{
  "n_layer": 13,
  "d_model": 384,
  "n_experts": 12,
  "experts_per_token": 1,
  "d_expert": 256,
  "d_shared_expert": 0,
  "activation": "clamped_swiglu",
  "moe_layers": [1, 2, 3, 4, 5, 6, 7, 8, 9, 10, 11, 12],
  "router_score": "sigmoid",
  "normalize_top_k": false,
  "routed_scale": 1.0,
  "balance_loss": 0.00222,
  "balance_bias": false,
  "init_std_router": 0.0393,
  "lr_router": 0.000295,
  "vocab_size": 8192,
  "norm": "rmsnorm",
  "norm_eps": 1e-06,
  "tie_embeddings": false,
  "optimizer": "muon_variant",
  "lr": 0.00635,
  "beta1": 0.95,
  "grad_clip": 2.0,
  "batch_tokens": [32768, 65536],
  "seq_len": 1024,
  "train_tokens": 363100000,
  "steps": 7923,
  "dataset": "wikipedia_en"
}
Below are experts of layer 8 (counted from 0) of a mixture-of-experts language model. Rows are named down (a neuron's output weights, with its number) and show model dimensions 96-191. Each number is 128 + 32 x the weight over its row's rms, rounded and kept within 0 to 255. Numbers have three digits each.
Before each expert's rows: "comes before" lists some tokens at least twice as common just after its tokens as in all text. This comes from a sample of Wikipedia text that the model never trained on. Tokens count by the router's weight.

# expert 2
comes before: "-", ":", "|", " •", " Born", " Country"
down0:069132103109156189139144200124173137151147086084098106157159078128176186099123173130179078124174133159153108171205128091108100092178118138133142172108145086105120198146147068119149113096142133146156143128129151085163122156132145135091178097056090078127137134108100131091083104121144117118
down1:179173115119144089134146101118068143168105128086044151093191126121130152128076129071118106079197166141098110065104101141085131175142129113084114162107155126139091090090155191090175165129127138089122105166129104086168026083124119147143155085099112164125157178178169179104081129115144100139
down2:071105148068120173092196104092094151209112160130143123115139156195153150171096140196158192135133152224082152126158134150164114076081101145160065138160086124113123044102166120102152155105177112133127085157111113130180117154083156143129118148152128097156094173105169115102087178090072123159
down3:138135125117107162156151108156116114077135124130110083143151139111114090069088126131135088200041119203086158118115168127084141206164106120079099132081130124153117109146137158134120107135120089141157141135114142091188082104139134148180157176107156074179196157132084110182159113143165145118
down4:122165148086151090089141103102120096098162102200123131144128105138118098138116130128085125168174102091120166092099130114117120144111105119116158162163090074149144133117161124158118133102125158094160113106160099108155134167115106185180121160082159124075171114122091093107106149130109151111
down5:141174153150113119058115183190161133177034172136131091114120070136123138142111083115109158141095173105151162123177180132146081168116155161177135177150147151115176137091068094081151083145137138126173137127123124172197202148062117143151139116125119115109137073152103152160129175111090095167
down6:127142118133133095130197115096139135122111129172119110178180138096166046146169147078097129162135141128200081149115091178163162164205151132131129157152140115177090120099164132112112116111121118115161097122133117096148099111144152123145161092112052111134058113113098110134161113133113052138
down7:128119135120092151143126114206126116155123117174162081119142073160043126140142098122092151176141125116085083149155064118160081156129192062169097172132154166109133150181170149124110104098089100163135143115114125125078145105110153116145091116171134112068124197130153145086127122101086112131
down8:038141119089167119164192118123131161127091102161076147163165122148084075141177138148124087119074119172127096102106118125147197137069143169116151118120196173129168139133151094075180081142127077142123086172086095107170153137154170064111115164148086093175086161160093139124107136125136124158
down9:068139167131131100159177128085125116105105155158150127165118125120115108117164162131116040125112158199165100122106109138078134117148111128121147068075183152086099155174189111168113057095154153092116183159159127139174124140118128173134129108132076127161100100120155041158147105187141146117
down10:152105153122173094082082138170098168155174072104169119108162089133150094074128113091188104134125149182148164141129091143121170183196157104150056092132115134129149128168095141146147152126095149092136062125128120135145137102066062116103104210123165076108118194083073119185210109094146121112
down11:170127120120116184084117139129149169079114132063079118104117159069097079185100174117083136143162140042117151133147152077114100114179116107149158110138107151094090219135169071035143133046063174094136170099139083063137096075133129098180153141112095135148123128126176121115074113123096108124
down12:153084145116102148070139109128106141070084108127132097091121105133134099092129160120119122119175143182111155150188166116119173125097127082156134122150158125135155161135073137096101109126155108157091125170176127136142122141162161165131145093155093218167084124133117162069111116101135101195
down13:105158135095186145123089116109101065055130154106197090127065162088192147123145135155128094144095140109154088131116135109182131131129140123080165076099094152135115157155154132173181132148142127175101070125138098157056142155155124153121133167119149070113119120162136142117138089099171114173
down14:141157137156144120113097117164146179135164159130155092071112097095107142124173105148086095106135173115152132135086115045140140114146065076117068155166069099177107106126093068118047056103093135138068155167084159081053146215164128121120113123143071121132072130116079187140122103125137116156
down15:161100125079121087148107159079181140162102168108088152147097133142167139130128099127089122094157103145118168171083083121121191104124118114184143116145117074143153177143155086121146118109139179084163119130169174110091138081114111098113191113127126172111134149120140147158165067109144097066
down16:129065162121146135088092081162166173129091124143155136145135149119191141170169149155141152160133102113134119097124116108151104127141116096105148158158125076109081137207144143171130090134076119097133115149174102140182119129110139100059128117100162087104098063159180079093129141150042137183
down17:087138144052125154080108141073129151182132154120105106140096092187126133187134116135108051098114154229125149160127148119121169132138139118104150153143163139129115159092142124118161116104155136109015154127139104109158097185153135123173116114135178098095145078091131104161127134073166073110
down18:097104106086207108115107099149122147076116099114127123182132136072154142154123148147177092103113158104114158139165118063096146130135127150174071128160098107169084166132118094121116137077136168127160125116129109132062206130078096050124138118134134161116130166175113104153099203108151093144
down19:117147120148133096144137160131099180111181134135110148160161171092104147085173168128153107079089158134134137079170141120049143163176155122095146102152128162064108113128163052150179120101204143159159115138172152124108124178132214132101105070112127168112111143155104059142146085134140158180

# expert 0
comes before: " of", " was", " is", "'", " for", " in"
down0:143126153111127081133176198161113203083039114105104139188102122174189127137126129150074165117113076079108164090139128167143181123111084154168078116169074065111162132118182127069051094165123106142125115048114142116084126156113154113168142125137146108183089114145141100194152132120137148132
down1:157083130141151190138180055119169120078130123130137140157043139171120125047154115085092156124178181084094090112077165111138134123126129141088123209078150134111112196075074171148106121099140112090149102140111127132117038161117160105135123165112107118131144159177107140132160128167160118104
down2:176094098183134132122095092139140100140117119085102037133106184111123092128086128117129113172081143130148071095125152130132080170161153092186101193137126119095075119139149166143161115141074151151125133101133109156123153190124064146165123141088109114088122060164102125094151053121174088180
down3:085137120122217138151135162079131128127119157157155139161168173118061133098107113127144113169062133151127139166101154155107172089093160091122146136168071155115152107095159131063133127172152085111163133189138082106114106111146124111115183147082107073123036095103163134106092137123152115155
down4:072102126110160087116082076141133153052100130119113172111101147062178177102151198152138142126093161121182150122118094100151121137119176165098109174092104158142175119101135083114162118131098161133148113137108108116101109117158133114105146120200140121134197134107181139146126099134163111060
down5:143120158093099100165155140098172129109135121144161113154083163140126170042161059123135188129135117068169196134093126115103117119099136198164119149161124157100142117098148123118147050131099096085144132168112112183120113109069108118122128125116108139133149152127115152180120148158129140135
down6:109138057166128070086153105137174106133149137115134074115132124124172079134109092080126087122146113094122091078158142149070168121123197114140170096111130129150133068149110124079099129132112131068112175106147147124131145104122130134092168176171173203166159122137094208084129133144161091099
down7:103158100126136125090074116118096166121090076191101170140120132176133083152113139158163132069071132136111110082157176107146107073156171152149149166135109133148195145142153171170192153162127155157118106173116125167114142131129121175179131137148178063171116107072172134096116097144130151129
down8:178138110099132147151110094104105142162110144104165165092081123077154087142160083181110165103154179154123162092126124063125133099154085158139115124154122204165162105102163129123137141175103112164141107140100061149098128116122184140133108114172157116134090103163086081119108181093105132140
down9:141183122119083148165078123117122145107095123150170175175154104133101158151116135187131139177184131114171110128129124169118122162097102143086180095134098113167079200139093112136083147139123188180173136156145112157147131095132105120115143157125149123136038104089061137077113184112180171139
down10:125082178145057131147155096191126164107098088117130139096126101108103084099128122132141129196127113139104102149120177172128149161161163140154093130149110171135092111102146142111131145099156131140149102140108127129162153183113095186131161148166175096086099128164137056096125142099105144127
down11:136153133071139094189145058151137098083173116139180152155181143139115143130102117137163135168175124179135106136174126114143171108101175123156124102144194098177042127145184113115157121160115101129124062112118120180137108103103120095124198150104196119156115179148162078188124136175121142138
down12:113114175185114158081174129116113176092141209127173131047150206084147107138150139151144136158147090113159151156092142136181194179101077186125138106106120131102126068171153137109102154099209160107147175142082180114162124098178154144155113111151209114151137189095097134086142118123121136143
down13:119140123120151176131089139162089138113142114118112111166103134119114111125128137120115152117053120054090138148156183182127037093130159115178161153097176119189132121103077163168090111144094142100145148127120170087099099064165104102095105169091109195077109154127175127097168139107108150121
down14:143178088063135106162151159147089154106109060117139150142134079113126114122102114131044123132111113096113110146095117162187164135070142036210143113092180186127110138106122145103083116152172147147147147162085105123129150140121119074123194090138081071109157149126143089178136124129074114100
down15:117107122100161140119143121136105143111120186156111150092212121119136161116124088127150103146181099123156121129127145136052133122202124097131166128200138112130113155083135134111070100103155106140115161097176129129105124145195074104109146123079111137141180148118109140138097136087089082038
down16:104089187142134123152155191139124134143118112120134158128146185136142099120161076100110129125132119097119152112134179122123127104098126126138143205163203158107106129135113133144051132148108107112101120077166055144134161115116101146122096078118148115138090133080150086105123140087155112142
down17:185174185105172089133114095174146137123124095110099180109121141167170187092129165094115095067077137122105153087106192139136173139121143144146139124129155131147106117080123188120122126076108164061133075096101168162128146130077121082059100102113119129125141151164054148087092158153123163148
down18:187076165138147105121142117178128159113133141105161027101087120111166123074134133090087175136142125045122101212139135127154180093158203091144137163098132123174129213105133141122203106136120174122123132095103151168094092072154152117130106132088109166108112131151118104124119180100125167092
down19:125162145136167101096098183144128100099166076115153154151119119110180108180111130130149166184117177177192109126112150132142129068082117117144114117093079108081184120116142120055106129128085135187104178175109106139151092129158129132118192143157113164156104133123096159159114147114110115134

# expert 1
comes before: ",", "s", " (", " and", "e", "on"
down0:125095138094146137129066127143106096099171128104121122142151161143158100108105125134161102163109101040120175135153196136171112117116121128165134143108123167112103150136069121164103120151146108104144163115176159147158133162118117136123129114160073128084166098152120093133157101156113151150
down1:069132167141105129113153144081141123169115185127206134111140088142122106146145094114108113135115101028171096182134048158147121114183155136141112163147174103171096184132119112138095119117080135114101172094107106205123155160171084144091110166149104126152111119091056120129180115132128121175
down2:104139085122114141187104116143127073098123161189144162067088150150094175113099116065117113105112118179140145088129133161105146132152115131135160117098169149139128109144154139054048158162150092084198158128061114134140132132148154203129061126098138126112157137098168104135165108096061110141
down3:111165129145121141134168157186105144074139135159115184139149114115229099077086123132092116071157098107096162121155099129106138151119156154140119125085132147156127166172155149143132144080136154122132118088150119162125158129168104123098102119097150171140159128106085091120075104187152178065
down4:105122086181137169116140088138087126129166177151111083103115110057155146090147098076139089116107124119096164144146062135132076134141132145149146095130113145109209137178094103096168077136151147098080175148113175085167086141147085125081135082168078075109171116130081124138106100148051150128
down5:165169153156131145199123160134141093143108100137162112127107064156137126095136111151052167152161110103159118116149142132068119118150134103146139090137104078096215145162108155124191109079126100085134068141117151129128164177120130072124134107124110118157118169130143153150110136133156165042
down6:129154156172083178086132150117151194177146163124063073087119124118111153097109153123106185186078119050111126118122137049093074104132123123112124113114173167110122093072153046145192131139106116162176164133107101134172068188095115066157097122184102105107136078212136145154106127151102136122
down7:148108111164155097117104167137167125149097183135125115148142106147192097123033156096138192142170094053171156129112192141170126102170127135167101186145127103104083142142146091136108147162170141120080133174122051106110192109118081178127181158131094093127166146161141136125142100145123144114
down8:121125109123064114116185129136148148135124086144181184114091093129148130153116150159138121055182112167197131121102110116151147098161109176124185116104140116115116184125097152154202078094204121109173092145144128145144158167089082097092110114065123121174140074153159123134128086143146136141
down9:146136120119097119188117167099240092140123092159115157072144147142119127087180156129129197113154116158111111140098146132165126123181127130124069093127146097140181090136099124159108090148134096103096102152114083173145077138175112111114174150121167147170156161176079130158151085158137126139
down10:151118169135067115111106104146131137124114183126123158107079128116102074147125114074134112179167090165106124147085100216118147199166140128144137096108073202090126065160155120159098163132179079122202204121108188083099093114116079158073057101110144161144108122095146113117160089088156154140
down11:102107090162121120162182096064128093135150161144128046131169178135126159188096187127116165140113112176139073149140088191157204149120120078131147093178104157147075194074130189147089177094087161071150072139162081109136125058181061129161135096133184110101118145104138092186115132140141148082
down12:194059187107131136159134133138135134057099171156174155182170077160145096099107170147113151100125107125125143142100094136119048192090170085095063052082158163099139114108107137100102140180158102132113176133094120096130152233128014088151158150137132199144138149129133073141088097149110188108
down13:169113177138165129124172085134131145092159151129099146138158152102102140144111175070132094107159146031135140173116138169120092119180101132089144139122126131163112174154109122141172199149124181107204163122168049133142053052045146082139142106081130096187103162128122109100100143114145114123
down14:216110158125111142114134063120106179123135135144093146166063112168110099127092149155101161127153106148124109090082163104085123119064110142100121097132122120165130186127096087126127175140163068103084166147081114175147101116162145121144150128108100092141110109074151158104100128134122130132
down15:107108095041133120155110111107149060113132129125157183142156179149137106090081128100114114038056130173089122182159124110211131156100134122096147126131162138181096104095192110159135110135160167110177112088074115066129178117126045093140163108110149078146158143187146150101135142111108075112
down16:115083144162117097084115082101101185133133123094108128193108110138139165102094138106122156133157149079183134143168178039104068111105043101111102189082169123082130152129139163070123136123114153111161123120156133117064132150140183127208157074188134133099117122064174122099084135091124132128
down17:136105113104151119069155145127109128113079107154113153119123126107120079185087157137150136128153133167093139171113138073135138128140140125131147124095164100133159115121058125138098130121104167127145137100178077099111124135143174128057118126128141084125151106122104133162118146154122130085
down18:108166165145163160100184137139067127097102128065104116074144172181200094113090126162094126103153181131084105151162143118182162116106144090072116084131132125066111199110131106114180162112130112070094047077087101119191136093067166095166163133146095155132120125129146140139159178201139109149
down19:132109071163170082138137124124143113148109101106118153120141147161118161126129105191156146126119173135135066148125116152148182089096140038146121119119147118098102097107148150109125145126113136095146054135169099116130083133059113155150150062184162092106094138138108108130132080155114099121